Weights of a small mixture-of-experts language model, trained from scratch on English Wikipedia.
Size: vocabulary 32768, 191M parameters.
Below are experts of layer 3 (counted from 0) of a mixture-of-experts language model. Rows are named router (the router's row for the expert), up (a neuron's input weights, with its number), down (a neuron's output weights, with its number) and show model dimensions 384-447. Each number is 128 + 24 x the weight over its row's rms, rounded and kept within 0 to 255. Numbers have three digits each.
After each expert's rows: a language model's description of what the expert responds to; "gets" lists some tokens that make up at least twice as much of what it gets as of all text. This comes from a sample of Wikipedia text that the model never trained on. Tokens count by the router's weight.

# expert 57
router:123139141124112177133102120103161130127093141128134155137124137098111116139146154109129167163111153158130163109128138138121130090109096168127112138150121092126144093121150141103124114122097099
up0:092130152127121153181100118102128107114125129089148095160138125106085124141106139127127107168083131155138097120132142120130097144165155154150116139116134105121178121134134098060170111117147111
down0:102130147146116099117123112115151148106133144150119154114136137118146126114152150094153101112109126141159141108121103131117119124124122108115134102151084178138154130148136126100132089114105139
up1:140090134164105098152140120132173092119112131119134137145123161112135128137116109117104152139122108106127117126104157110124151105129174130129130124145108088132134104143169120109108104099133087
down1:135127128132123118137124137153113132188137131127123094130150108173120145101130114169115111157122089104155142121124139181141136139164114127162159102104088115144137107123091141107141175182135149
up2:142124174107133147130157068132117105144142137149115114125153134091096144110209185111150125129107137170128125127103147111124155132112145113153133147123114129130150107147129127111142184117130152
down2:177123083158093124103131135160121146119148112153141143150179080123195079150101143124148136121138097128162113094129107123119114119110095097115145127144130125152115146069132124140161165132112179
up3:142141103163134137138107119106142068139144158168103145075112133110094132104102065111112111134151109080136092109117122162137126152130115140148125085129156117113073146167101107151122138139102162
down3:148151139170115129124127114083156154141109116160119118092137144104146136089117077163143087131146121121098100090148181148115158141082158130103106127113148140134174149173072127132102109163060144
up4:164131155136131143147109134080155102143110108132127100132156138108083153115141126113108103130116127083132117096113136132106135109139163113158134114108111101136164109171107104103148133172106118
down4:104114142150116114148110095136158118148081107106115113126134122100122132140142164137144102116093132120118141095117141145106115094155144153160144128111099114121121130105151142116144141088186106
up5:120086130158094154118135151115125141107114090118172122138140108102109145128164080132140153094131144108126190140129163090121160114126141116131149118065140144105151085138110165120106159107120140
down5:149118087119083133166115120151104135132114078141118119163118122187138141096103116132127099126156099098161091134125161102114157157110169172109100133111131136110142141165075127115142164126155129
up6:061115121157140130167093116118087138077079158135125134126122115103102122163100148173083166114099108125116125095096109103119115118122138117128111110104139101134150126166114106133129122075129079
down6:134130086156142150182154110104122168164115096169124126092132109152100143130149150098128110120139099077109136161121141118163140155124091148100118116122157137132092141112073154150151133109118158
up7:099119122128113123152121110126132100115160158149153110131126124114114177107071122121092176112109146129134089156104129163147108141125112140091119114138173129132156140170146155115116039136160094
down7:111166147101104102160097114134107143110153166152064116163123112122130163134130110153138118163092158112119145166140158124128111126127147130094161121164105168087106134121111129165114141121113116
up8:127128147147096096135128117067130087106136126082094126119097126092133113087121139143099122161146144163131142075086112135096154134147115098143166133131138122086145048101139117122093122132116079
down8:115090121119136116152150134137132137086131158136122109136123100086170091144151136126136108143174093124105130176136160135084121162082116114177164137134121092094134123132199092128139157138129135
up9:121128188139092093114115116115149116166124115136126090134187127121125134071102167129123145160140132135122149108152172185121198157088160145135160132094098106120125117139136042114104169159105104
down9:158165094116164112115125138191106133131161159154124158172115130127151141152125155156153129119157125129172159114123125121134136143157130125074115107137120125154098136086113174143188132113154131
up10:141123135167132109114105138060152075103127139136124108170108137161150163125102104122108193151114151116132139120157110134116112116132121086153127113137115118137138147131099142100088116100126150
down10:104092142113107125096151136109100138142092166137112095118163110164148114141163145109145113138105105128126128126125165090147123132118101108174132092121133090150155114132128101142155162144105130
up11:122132190186113131140110102093201126121153139143140127140127131119084117111110093153114158108113115169121179123151132152118142158118123154155162091113158117142117135145105147121155103121152164
down11:089118172131114141110139110172152115081143138125121147129116120125117074145146087102118094095093124141095093145157140093126087096137162129160123101136123107148132116115163122142135139107175109
up12:143149112162135168180072095120163150113095110138110137136093137108122119134135082145123152127129147118122138144116121132116116124127107155144128097129145121135174084146153118173059143118130119
down12:153113138119094121117102091122122133125154145100114152148185139161141112146133145096152111127112127099106157157108104113122134146132138100136158123072146082132139133114153140174117142097174107
up13:118131116156142114127112121103130094125126150126133113106132118122103111090114146143123131078111153106110121129125114128159121095133087114106122125138124102111114162134102149133085130137090100
down13:107115140120141154157122160072151139151103150101165156146132098162110115147160107102123142089125114130115126127147112120133100114174127162119142116097069113159116108141089184141113119093103137
up14:155134114128122147068067131139099114127130132128101110127089120137131147084108148115128093174108141079134114130128115129135122138120163115124126127146118151152168099185113095127124114134116137
down14:118105164079138149160123120135147112114154135129134178117179084145154118103104111133119133134098111154124104097118093123162154101102095159150098136116126139151165117106143129169151130096095124
up15:142126134144143138115142146059156144119146121110104157152098119123099161127029140113129138126129101129106109147163137114116178153152131114144114164138105119173142114096110119095097176120094199
down15:134148105148137121100165113146126189142134138140111170110127135109140149108132144109183127105124137163168160143079116122138145104143111138106138122090126119097078143111154129160171139077125106
What it handles: The word as (as a, as well, as of), and became, become, called, considered describing roles or status.
gets: " as", " a", " became", " As", " an", "As"

# expert 58
router:132130140121090162137132129088178125143097148152126133148123156098117139147130139134086138145095132121103151108151134145114139118110066146136097108125127112103150098088159163092117090088079131
up0:116135155193151137148128108119147105115122105092114129101135146132131132121092149118140127153134129167128129114117173099160158094074155138109122125134161136158164089132158102138123156095115097
down0:115117082121140132136125087156080126073175107121168135146124119121117103129132155123084108167154102173150111118138112127130116163091150164098117160104108139133121124090160146150152150146103125
up1:150116073101113127135124143125118130159132142108156165181123112085111132138105114182113116124127103154150140131130139128127083120112122113153161134156127119140113141132112088104168109066104142
down1:156172108112151102144114080127129116111141127133126136103165151149145135113121138101102162123125138123072092097135143082150114110135115168110124135162122120124151122125164161120128164120097100
up2:099103106130105109163112124122143146129125128102128138137159168177133146104125145127127129120113163136089133124135144134128128122097139129162130118139144127119206094110129149145088125131106136
down2:128105109111139130116138127163118148130124156109122134123144122116121137164128156154135113157115149163175120123141113106120095134112143104137155152107075147180148090104150149119136153166095111
up3:193137143126136113116153158123123125129109122113113137153117128140130121137125155128154125139102152124091124124117082146107158108110113144109164141106151116143143167169127163116102135122144104
down3:102142100156139148135120152131154102108106104160157097138120117170140113168121153081103141131154121078175152114149110119087109081130131084152085121132089134103083096123180135171125118084137154
up4:148151145142080089105120136124156130100113100129109163091117182158121041089143131132121103102129156114143093114089171121089135132144099128145152126138109114139162101158137137139105101119116141
down4:149149133110122088093121145141119112078089131130146141128109137100114130195117122157125189111094156129120116140116121149123132108143130114138145123089140147149119139120103135145143101112131149
up5:142106083111105121121082106109114125117108147166126135161101143130137145126100117089150148091093115103131126137099156128139104125126170097102109105107159107129111131137002159124132141097113105
down5:119166132145106111145136153136132164135182136157126137149130155139057159108158098142139124110130143115108167136120128165140093138146138140095166124097137141105136092161148184140134139115153114
up6:097123117170126164111105138094107066148162157124151166147136128132140133157120071082108132152141120123107177141091166135141124123121141068125138108121156081150107128125105119092108129130140112
down6:116108147158107142118124119119164080136127113132167102128148113095113094112146124106115125103134119212130077126088144090134153154153119129141103156142133145096145140161159102139099150146150143
up7:144141114131121135113140147107121122137130111153149152128130134103119151180155117081130107135129122118141122120107147120134124135140133145182104113147152142122161149109089112090112122128100090
down7:175074095132109105143154093140102149155121160155099145150123113135178109107174148090151137134187116128139136120090149179137156157134181137098145100140078130144144155131131089156125106155144184
up8:146132114127086143150118145133154132104125115098121126129095082123110152119158100124141130084158118136056140113143123139150117077104107158122162104205138109146160135113138129142119159115102119
down8:136151104149142119132098157115167117148136079184119140131100087117072144132156110148113135127121133152120109126150135120145137107115145158138173091073105115147146152112089127100083145137140112
up9:154072105167125130137124122086136133103105147128111106098100130139136120130102134192120128153126123120122156140122101107122131127140142110138131156153162094142153140134113162136127120117128116
down9:105066158110133127150121144125180157094117114107121158121090064122103131116111114139141149107155155144127114156129116124130095129131110087147127168124171151117168155144173148137099081083114092
up10:172130113114141162134134076133157109129122100112083174095118144127119138116142110072121120101119141147130118101101125138107121115106119093104146112107151112120151113171102128129137130134129132
down10:109170109134131139156121181111108071096129115141143132160127113150119148112154061097174144153128154123076120113081123139111127122125157085105158130145136162142105114136169129107122094155167147
up11:160083171153148168105125142114109090138126121141157126110141140145134133112109145114165136118118119129120130130093130137134144156091135138126075133118133097161136133138112039127129126143135122
down11:151147125134120162125164157120082076142063138092127149158123115139131147164075087106167180137092067075147127128108120175145149119121151120148085122116145141142118118102126163102100107127110159
up12:134135138144122117146099105117129185128127117104143154137092136139090124106140133111127138143132123174121106112113110139106116169143132135148100130137146129093145102123144121152096103141168099
down12:130095126103098136110115116115130102131120114098133121124075123109158152151105114123121145111176138177112099122069108112174166149128133114121122118117162118088147106112164144135102143120140191
up13:166093143176127134130131148113162135115147147093160140146142153150206122074106120126135144156128155120128130103138129117151153149095158136157084112145117150163122231132137133085101121143125125
down13:117140114132137149100096125114140097114113141139088151110153146115153154136084175137150127127133146156138112129134109136147150126148163099150123145123052052118134113112106133136130164137102150
up14:165122168165103169120089112097129110144115153115104139113118131151143100108145131097155100108150140144122136127147135118156108098124185110123158122123129121175135113105105163113098137130105140
down14:156103127148125165090147153113157154137162142125129132147171139122158135115114120118141063109148150168110131098086142111134149149130092105129124155068138108161126115150074124150119141102135125
up15:102134164131086131112155087136123108172146149130146128126151113133133137061176140118118094136143124159130115130140161105152129116071115121135098115061150123127125102142078124139201145120153110
down15:128097121114113133129155171154159154142153145180187130104153099120118149136109127129085149107094154122136116157117154140177141127088096124160117101109200124138104138123128130148131149115069106
What it handles: Commas fused to the word ending a clause or list item, such as railroads, issue, first, footballer.
gets: ",", "s,", "ing,", "ed,", "),", "es,"

# expert 45
router:138128153170123166110062121061142129107083137130140101119113180090109159138118130115084167143126138167126151088135138114129153127131114142151111097153142111079138090114142150131113098116111106
up7:135117143109121142149073084112139167115126123163113126131154111158161160132170131109157093105124171119137153144115083107112148152114148141151102111116126112105148140172145145132070175132141111
down7:143107113110131090114120146128137133148103132145114159112115134114138105119157182158124110164125088097170172144167128145097132125134110138163158094106141108085142128113108113128167162132142125
up8:127088153140108125145133119120174158118145157125133118127127154104127132151142119115129149084123154118114087145127144141123083116123155142143124120124123076143163110148150100107124164127150122
down8:136116099122147134121113158132148150107089150105153105129124130162098144130154114120150146100119112129123130154151128187128144102091163137114111142119143067115092101082136164123125132134152123
up9:128133143124111117182138107126134093164151133130116105147139107106139130122140156075122125154153107136110083158119114111129136076119122129129101103116135135129116136136129156122132123142103165
down9:127154108093127151135113105124106100124140136167143127153143146084134156105166103158164139153173137089134125157147124135086134148140118136126099119117112137107117149139123118114175099119125104
up10:136115170157130059136153114131128129131158133127132113131082149106125116114127166109123255156137075180121126114099131105134092124132107123134109129171110113099140144133139138109142151128164143
down10:120151117124128120116154109168123166126173110129128127119092166075177122115112162133124109130145117090168137098086114153118112166159091172141139126101145129131104134132124125118146138103175138
up11:132120134100142146143129127130122156133172100095154157145155144187154155117153116092141131135130159152102099145167090129121102134171142096103097109133170130175154148088150114136115150120119131
down11:166124137111119129139127163115112111088118119096153116110184167118104145130100087161169187130088134162093109166097150123135112114136117192135146114103107103143130162093177124128158104151105082
up12:113114120063118122138130116122122089130105165138118104118127139095136174136151165114161113107087089151132108114127109133079103127113130139134122128148108152136131106157120156132122131120122152
down12:072120169159117075118109129117136125116155111128118164119151130134148123128177124116137148131128144135133141121127153096094121125132124164103146123116089135120172103105123110123148146166096145
up13:122119123120108141132073093129140119130137160140146138121153129114142169136138124120098163129076145134120124153103129134155114113097127111139119124151170114150131085132096133115134124109117122
down13:148110112146181127127138136120110141113147121142112130135130174095115140171153111123092126111154155119108108163135133133136148087129147129094106121140168135158155137110093168103124160177139139
up14:136137163172102161151115136144126165124103134113137161146157103105146150132077141143088141133106118138090129135130152088104128082124125109131124121141153124103121153135141157138114117145132118
down14:104118091108084113148117118102131129132136103190112137113097120111161122101159126140154143120127097129155203139134170148108134106130151095143167121126140146115124143090113079135132122111183131
up15:095140137106126123117124132106133105138152156122146120140115058098122138103158105098127144151138129146130089172159114122152134134114124138120125122153137129132127128134137147129143105110140108
down15:112113111150141135108109117118096101070141153122115128141129076120118150142152112158141145121120150109114118176158151121141104118178149105121109129101123131132139138113148126140162071107145117
up16:116103159139143151132131154125144150130121139125129155121193109150147144156151155157139129149153100138118240098123131142142156110120138162096138069141106113125110091113140104120142191145094167
down16:185136120121117181134115145103154145119096142136169112088113126133117143147130092123123125112157159137143124111150090138159146095133150157140146118115116123143111147108134146124100136157135148
up17:118122111164093077106100108133097147120128117148135153103111115139108130146144134130124139116121125121108133146134105123114133103125124137179124097085216069134116111159131134117069112126159157
down17:167149153123146144131103133133113132103118160148146084149134127130096125151151126122123145143133121133111130140125101077078125134126136116130104103099128113110171146090077121164099108135150087
up18:097156142120106143154087135107145122121164105172140176110108148152080080115121162076190119108125154116117130137136164157134145141127144123108097135147106115147099110142108129132104153111118093
down18:094154162118123136127163119124135098110115107170148147133099122122149126156155132094138114094098114188095121138122102135141181152100140100132124102149160099170080138089153124167129160128128109
up19:102079125137139173144115139113148116140126105143123129124118143115110111120098150104128151141140139091104143103125132157127152128136143130099125134114145117152127082138122142110133143100074131
down19:069104138122137129135138101128132117151122121152113119170093062160106111152100188149158154126142143122091158109100128116164154178121107143120116074147123131131101114119147160108143089136175152
up20:121150123139116163159144092131154146133132129133121119091142107114131110101170141152160123072120135118111085116141126181126131092116119170116153120150123143132105139151181134136171134084107145
down20:130161146111141114118118120134104082117116115088132158147128128105152105153101160157115094192159128079152144101159131110119178141116171141125136131125091149164119100118076123128136144119111132
up21:090129118110145132131116073103139099138134179137128191127106119127136154141117148110128113162151124129113163147117089149130143155124131119119154029137140108135139099159155116114103169150127138
down21:134135144150163150089112134100117100131128151098118113113158139117117175131155142105179105098173145145120129095089108125128153139077117142163126119154125108098089119103145133124137129110115138
up22:110105133124118191151165129118143112143117118105097123119154144146137107114139125167121136096131113150112082137106103102156170078110116111108094116124118136167144154153161139130126098097101170
down22:101071160112117125139150112160149118140153094138115138159113112123113119109124170139111101116112161113129139105155125129097158126090125106141085174129122176141142127098100083102113132125072116
What it handles: The word the following prepositions like of, in, during, mostly in sports and history prose, e.g. Player of the Week.
gets: " the", " had", " their", "The", " The", "'s"

# expert 63
router:111132133122087161148065085081149151108101152121156118146116119123123148130117134154106150143159138136109129123099134154132175119111141150155116117116154092134152125122147123109125136115100112
up0:131105095138119147118142115127115113111128087140100134141116123130121116094120166109098118116140183175129130152149164102118142126116151112105090121105130137087091083137133130123121080066106130
down0:135147153168149134106148098130186137098155129152113093104131100154107144125151101104166167117124113142113126184125099134191151122110115123133070111114148110094074132125134126173107119150133142
up1:137115129152116138149126104105115132126167123162116137131129126153116122110129126130134119146108139124098128082105166154129115139146111162160067096110124139078120111137090146137131148096103096
down1:104094167153152160115123107133140134139165128111130135148119106107171124104130095115102081125150140152126127158141095137116134122148124145126110146150080138120115099110156164089115112141096168
up2:151134147124128151163120136133149126106115132153140159103106149108152124130128107110148101125113120164100163134124101159127110175127134153123086131082153103108124101160133151124151157146097143
down2:095123118129142104139130132163112067133070158121125150130137126159142082121132118165176094137115133162145111124168098116101113131147156137131118132138116084121142078142120099112118139131123170
up3:151157134148167148135094174090132136135103143132137089130126109151128121117117139055082142100125176122136136108155132126104166138090137089139122076091128128138190083104162126117110182162126154
down3:135111133123147121149111124143133166116142148167079141124187113127118138113137110095148124101141156113132159139118136137097123151117121147101131144149102098091108115108181161189091156128144112
up4:123196154132141123081133167123114115134127156150087102133136156110108128159121126104139128117118140160102152145086148157099134126094146129064133120115107131159148126097115172127108137144146169
down4:111120107134115137147143148153092118112134129130149139157128111132119155119109128109147145155155092107139106105126098178139104133121166121131135121108112102165141136084156104191103163132145098
up5:159099124116115139139075108123146126116139116110113116137093129140145145107126077067166141147121147126124106119135125116100145129132121099141100112112144147141149112156174133159129085144154125
down5:165094142091121130141102177135118104141109108085114116131152113143132143121117106163146150155129122124083102130149156134107125131165142160126132158131116083136171147151122141192142116108132116
up6:153120139137131121181155093129148126141237111124124121127152158140121142085119142112126141136145122156094130163134147141126123126095156106119136131176159119124119130123116145139088130116138131
down6:122134130103133099095109144125129125139129091182089093163134103142139138117149162113202113187093097079108146079126136120151129109133081110125154147133146117103125181120161069130108110090141107
up7:147136092119151175141113145116138117161127118138107163157118166137106149103126126086131118130127135138134141103104126164145138121107140091142137105101126149149148138117127123116082147110121156
down7:137156118118138115130142118125069161113125113131157140154143129134164149117105117135106119135157131099140112160133165119172128117107147128115115156126146100147100146086095104161123149106111075
up8:136137115136116126160108092122136121129086164152108123135093121125139086128144121079138151121156138158136129136124157116139141064102143131149124070125136139159141124117163152142129160157114094
down8:156138145156095117137128133100132136122168100096095092155144117145104110140139099066081080116116143176130127105134144102120107101155141125138122148137137157119161114105101139157127167138116114
up9:128104134149128126197060121103110082145136120113140147146119156102082119106148159157106138139122139142066134156131139121117137133113135140135112145141112118104131130159140109101123153119117101
down9:130141129131157152141130162110185114117123098147121132114167132129148146135074198152190150167149083084141108125139099129129137148147146154168096131116139128100118153137155098173112135139110132
up10:131145151172145156166081144139141102133106143157069168116126126146130095140136110137078137108140139130124133148120103107090101135129133109091126128147088125148132130096090120098114160141109123
down10:128116107111105179138095137155141137142117116093109146147113134110113133146128144131151133117125140157123134120102153084125129118066121145122148162132164160153118136120084123142137137147117111
up11:129119116140119125119117125125119127155129163101158135143153101152112094130151160124128107130118131113103119095179118116104168159126124127119089134121109130134119105086163103117120106113128107
down11:098112139082100072109154112146185169155129160080179108120123159125102159127138086176065126133128135125124102171151114152148114120182101142117152096111141122091114165141142133092104115134115146
up12:082141157137143155096121167094094122156107148144133129116158081139190130135134133160143133092126099113157151126152130122087151131138095134150141136134148109109116145116133119086133165092131113
down12:138152140127083054082104118141091102082105120111141093082164123138109156150141147137124104155132136158139152100098109116168119074137073119093136129129108121101087160153102094110132089136166141
up13:092149134146158127115126109114148129136176124138134145136156137097094145094125116139094145116095155124107113119137121151138171133095129130145104146133155114165124175144108119093175142145138130
down13:125106101127155118134145128135092145115146123120136148152135112085121082088116117152120159140134091104125113163123192155128153181138154130115151131085135101139131159153122106159090171114130091
up14:130099122127104136146131141118098126124140105135196165129152131135085109130148185123156148125145129122097141134116121186121142121141108172117138119151118145100129126129144143118108159090143117
down14:161126147107081140128091159119122080073099096058152146171156130167138112149077115123135122112095156118119100153091101108134130105106105131103136099108111147112134105125131170107107127141104121
up15:128096143160131120142100131103118094143081144121137148136154153101132143130136147133097127152132124138042122129142144139093099139159108156130118123130102111108080141158094138115117139112101137
down15:135159104120143086155115122097106104138129145146108133100128116127110130151138151124142144109123111095114079105118154112109139141141098103127145097125114130093104129122102096124095103149139130
What it handles: Prepositions of place, range or comparison such as at, between, from, through, near, around, than, plus @ and + symbols.
gets: " at", " between", " from", " over", " through", " than"

# expert 10
router:087122157148103127144061131037171119125081138153112118145112124095112153107101136118129148128117152151108154133118170121122153134132110141161118102151119104086139104121118135120095113129091120
up0:133161134135134115085104140085139065124139131175146139093099127130113092133138149137166157098097146136144157116123123127112102133097104114132125125104112153126166072135113140133139118134103127
down0:130133164096091126108128098110141148080169105127158184140126140144172090123136155094147131128105105173138149112121096131128145159142123135151116128124153119129136188111131107110112074145139175
up1:163090138125165146123169057164087167137072107107115115098108120149102113102112086037075098115120116180122095080125128179111103101113110108130110109113154118120155091140137119123148118117104134
down1:169129156079124161151089150147105122090072159100112131121079136130125104167110162137098168129115129125098083143126108134147136104088116091125148133182089109137122150129147159105156122131090160
up2:117123129100079099123145132153136137051182115121145109112104133092084136123181140122147129079119125088094149139101165124130123120122116133139140120136106149053146145114150129114116113107141053
down2:109172124156158098134132141164119114131154111144131124132135085103139125115103100147127102132125097104158127086160088136155134106137094131133122101185133122137123130112106144124162135158112124
up3:172119173139121142113139152138117110119122117136117166168143123144098105085149150142152154120148151138109064077112170133106164102130136133129161125097118138149142133114219129101064125123091090
down3:115108120160132127156111142146162068094082137119099118115162148129116116095115126123171113122122098092107130114162196127095111184133088089130111121119104128101153150129162126129123180125087115
up4:131097123154024184106109115140119140164206155116122163181099116135111112123126059130103131124131135123133087122102121121080107090119081156140091102108159175141165139141166194125125124129130144
down4:094111092145132108143106117143116190128143157123134124155196132145142107129147152116133105153173146118086138120130126116103120148140128126119121145088110135100132111122174144171132120109097107
up5:117085132147096129116125058120115130085129146166139135118144132108119134147123103158094175122113126123116165119132115160100104095129140127130118114100097130115120150131134130092131166139116126
down5:118115140148151124124119103143118170101114111116124092135149163174135133126142106144080087137118135158135085139118171152162138101118115148145111119101147136127132165133091123124118115135133117
up6:124108136162129118105116093143102079148143118128097139129111125110112143138137123105139105162135099141127124160130152110105074161132123133154119125110148132113141136135101136097131116143123131
down6:130130133132140162134084152154124099105108090097100105110086116107099098129081167116099119123152159135179082068156098092084100142174104114150150105158134127118117157118115098117109132099118148
up7:120135130116169135127095139114142095091155158080138110134097154110122150119131132107123157114105127161144121133144120102142119099114137108145110134153142171117180127103040153119116091111129120
down7:125152168111104191103137120139117113158134141084089157182108135133129137093164119129100118142079131129094079117148144149169122121139081134149134123079129117155121137133128128168143090119179123
up8:146107130181136159152111104140169138102122120164090127136113125152148153193103162111137165137128140134113115120157132126135131136204102036104116130082131149116153129105123129120114158150117115
down8:095120123105098105093130143126117117120144120108123132111137114155129165124138149144090105165110095142178122114130131127160132099139096113148157119117147124085134140131087072133144115113164154
up9:137132109129174120100123114148154088114130134149111147153150135144100179160157101051121131139143110124147119111150147115173109151137060152127097127120167087142135130123131128097151156109070130
down9:157089101102136123144135179140107125146107105120126133104131107166149144145144126089120128130144118110085133102144119146103093116178083107087154130116149140177089108116136080123103162121133157
up10:137122115141124120150125094181150146149151102126140118118105125119145098145171147139133124092112116127113148097137123105107084115130114138114174122123151133086151073113129119109099105089156109
down10:131136135126157121188140129119131112122119127177139093138143105133131091121125134130173165108079134127093172125116155145091078176121151122116136125103118114124146094138169145136135157123114095
up11:137087151109099143156139125170138097091124129124144138142154137127126155111135141107113171104148170126110080132132151149127166120087112134128139125108118122146137123139165151103116148135084143
down11:160120111089104138144096131124113059093100115149165140121145140132116172178160132138104106122155117081148101155138120143137117146121157128124175116134126140143114148117154118126172174134105095
up12:139116149152127159134141148107132101130103116194165180114168109131148152132138144119122118163167143125111191170152160147133106124120114130139163115131113125108143103130103160113117169156086117
down12:157187103149163181153138134106172152119135097135111153138087126127111088145089128126128138075109145148158147151186160146120133131102149083117063181142161138131149165116110146137132158126149160
up13:118141120126134112149118152099130130102133100138157120120154143098099149141146156153141118107124128152140192115130142153108154113109142140124139101138086162129150100126121149112139146135124142
down13:108136144157165146116092167084076109102135133136163152141121067107132148112120122138124096109137114114078132132139114122130172109126104135086112122160140069111108144129103104125117112098112149
up14:143102134166155162120135142115180142130135100162125108111123109104184150161111120157161149150109095111129166106143114105107129097118088128127116087139149140111131080156107162108114151114081121
down14:090147144122141134114140125148162118175095162131176140123086149098116112136122140099107155142157118133103150104093088122135119119138095135095100121116129094166133093160131126113157059109155168
up15:156129193162105215077131121091132123121091104175143160124094131105124110156130134121146141121106150136141092116065131143088133087127121159133134100126170155138125052176102155092126126115121116
down15:124149118079104119106118143130188102109108092167104141120122107158140104109136117127121131121096170188104124178131114129131125121118105094104167154131150193128105155117119147138120098139167185
What it handles: Prepositions linking verbs to agents, partners or purposes, chiefly for, by, with, also against, under, via, after.
gets: " for", " by", " with", " to", " under", " against"

# expert 26
router:147123153131122166153122098088135140161088157125106093144104138106096137098115136108102134168095154178107149098093161152139134121123095139185129102147133114132125120124126133121101101113114078
up7:181093131098121141177079097123128142088129124152115116166147128123123116168142156112146108115134131141115134163144113104115174127110125141119118122101156134147112119151108148135114167116142117
down7:126107162107131117155118109160137143163161126141195112130137106143155123121147076094112160153123100130127167156118117147140111124109127084181134115144118143177116156140121090135117091112127175
up8:118138119158086163132100107175151158106152120090130151124111142123163177129041170104127123112161150111093138080123120121089122115112136125141115138117106130124166135096153127115124129130136127
down8:123110151130141181116091136161120127127167177149110136156152148115127146114154104117093129112116128134094088165100134153133182114111124105145104130132169130124123158118153155185091108130161147
up9:129171162168062146133165126113178111091164151104126113149109140089138117140089117133093161092139144117081112093132122129114143113130170143121124137088105095116139134140128157140151168114150125
down9:105172158120161129123135096107123106139132109109122157099126135110108146108140159118096119110120151157106151102152125153122103091139146119123096140132140115147155134115100160112148109133139115
up10:126110123143106115160138109099134121210160142173162129101138109095132115117132167120117118090132145114122136122074157132129147097078115160101136145123107095130149128130102132104122139130139128
down10:163083119105110180142115085150096134177129156170170097113137156130136124142129155127155164103112099149114124098121095145127109116103142111128158127082118123162138136146103119141097111170123135
up11:108079115148127133117135083135106139090140133146163127145117149164151154141123111107110112112126112112099123113116110120044156116144158139122101123099087096136171137135157156156151132087142135
down11:133090115107161134159135119166122138112107106152097139142121108157132107141101123115105131157139179153095124076102168087115162159117135142120145129124133173089128123118099132152162151096107146
up12:148103120142124147140076124100117115153153154180148102144122157119133156103169173096134153178110121132158129131132164117117125108108161117102087141110100113131114086155107155110118133126113121
down12:150093157183164127131137112128136116148142119125160090110134101118145083121153125142142139111159114119128131144103158156129150191155114088103114160104144116146085124107121142109149131132122157
up13:132130146151122141174094092096129123121164109126153173177111140110131164108108147126119120122171185098130112125131171180140194105144151155139113117122153132127136155125199137110083167114119119
down13:110118165115125133144112132179102137160145089138112111141150119141196116128113136139130073139151106132085125117130151113115167142159168102157115130110132118158132086121083157124128138117095163
up14:081128134146062102145111108122123134106134137110107106108150156139096134123120190163126103107153092145118133112129133110110094130106129140124097148102104123109136106158161148149123117132143104
down14:132191159093096165114088105104123099145144124163114113134160123092162110121153150122155127093124076142145156146097074139126131173117080112124068157095102125152140111079090147129102132162149126
up15:103128168114092148135152128115126123126122142167138185104140150109108130114130132106129143149114142090133147118129164164117143115125123147134201068099151147118174124204115144083112123140114157
down15:126166149159120137151127067174142136131108101138137121065131143154155137130147103115158105154120160118167124103143155101117127127182093130137116125143114124133117110174156074135132151162116137
up16:149143137123111086127103133108174115115094126123111140108139117096137147146124117115050120112081111151142158114161134153131126131107104149123131139138134119102110205164110113123184153089162121
down16:129163201082120131140124168123164088144074126084132168107153104135142107101140135136123112110117128119128152103142116110131141155194106134134124139152119133137137133098147177119159129153160107
up17:144021130143117118130142097110124128061148133149108113164172124126131142099092116149119153160128123132159092176150119132136157115104130100112151110144106123137106141134171118102149149107055106
down17:119118112102110124103124155117112105117119116161071124124145102091128084123165144149137120131099092158151157154100106113128128203168123161112157105123107117123107133104123126168138116173144134
up18:098110149117183148119128118114115107127111151150118151121097148107114094119121107152126152152163213115164093102113119146106021080098135096120126085107162102131143108126117112124132111148114141
down18:156123146150122115166142130109119130183136095138133107123109134127098192130091129121091105183139082113148139106109145092105111092124142088123099119124143075104113105119157130149125124127107092
up19:117123161141132162132119125122114114118103167131156168135109138143115162091154064106103103093000111131135107177147105119116124125122124102123123142121136118135130127116122140153094115112138134
down19:119143174100156096151094129102133139135121142123134123139110153088120185115131088152124141151109134172139118125091132110097163115133161144128119112126123099147172106136153184178120133155127150
up20:113126090180142166133143111115117114140121110127119130138117124142076104132132150148122123127173124109133079140111105143129159136107128156133128129116123095113097158137155116110142128104149109
down20:120134096125145162142144115094121095094137120128154073076123154140111139096110119144160109159110161161125121142124102152121122103128133114172158163096085122094080182168145117118124107083145101
up21:099116128143105142148096145126133124128090128129129144123098125148150122117105163143122129080124110121158153106154106129071110128117189114132122184135136140096135121116144111091113128103093139
down21:123081085113141125099074104132143108133125121105133116090127105128149067090122128133132175087127151091136122123179147106121118138136103107141151120134145130118145150091159073145097099135134107
up22:109118149125124114105143109116158132105145146148140106118077113119091148114109104118129154153131131112189129128126147155144108120138079136117100151112220152105131140131110139105121111101109148
down22:127119126168122130100106152164068145099124147122136124158127123117136136165094100141090134120172149161154085169072102136138201139122127107142115129072141099103133126092098134092144161147097177
What it handles: The infinitive marker to after verbs and adjectives, plus modals and possessives, such as expected to face, would, can, their.
gets: " to", " their", " would", " its", " can", " into"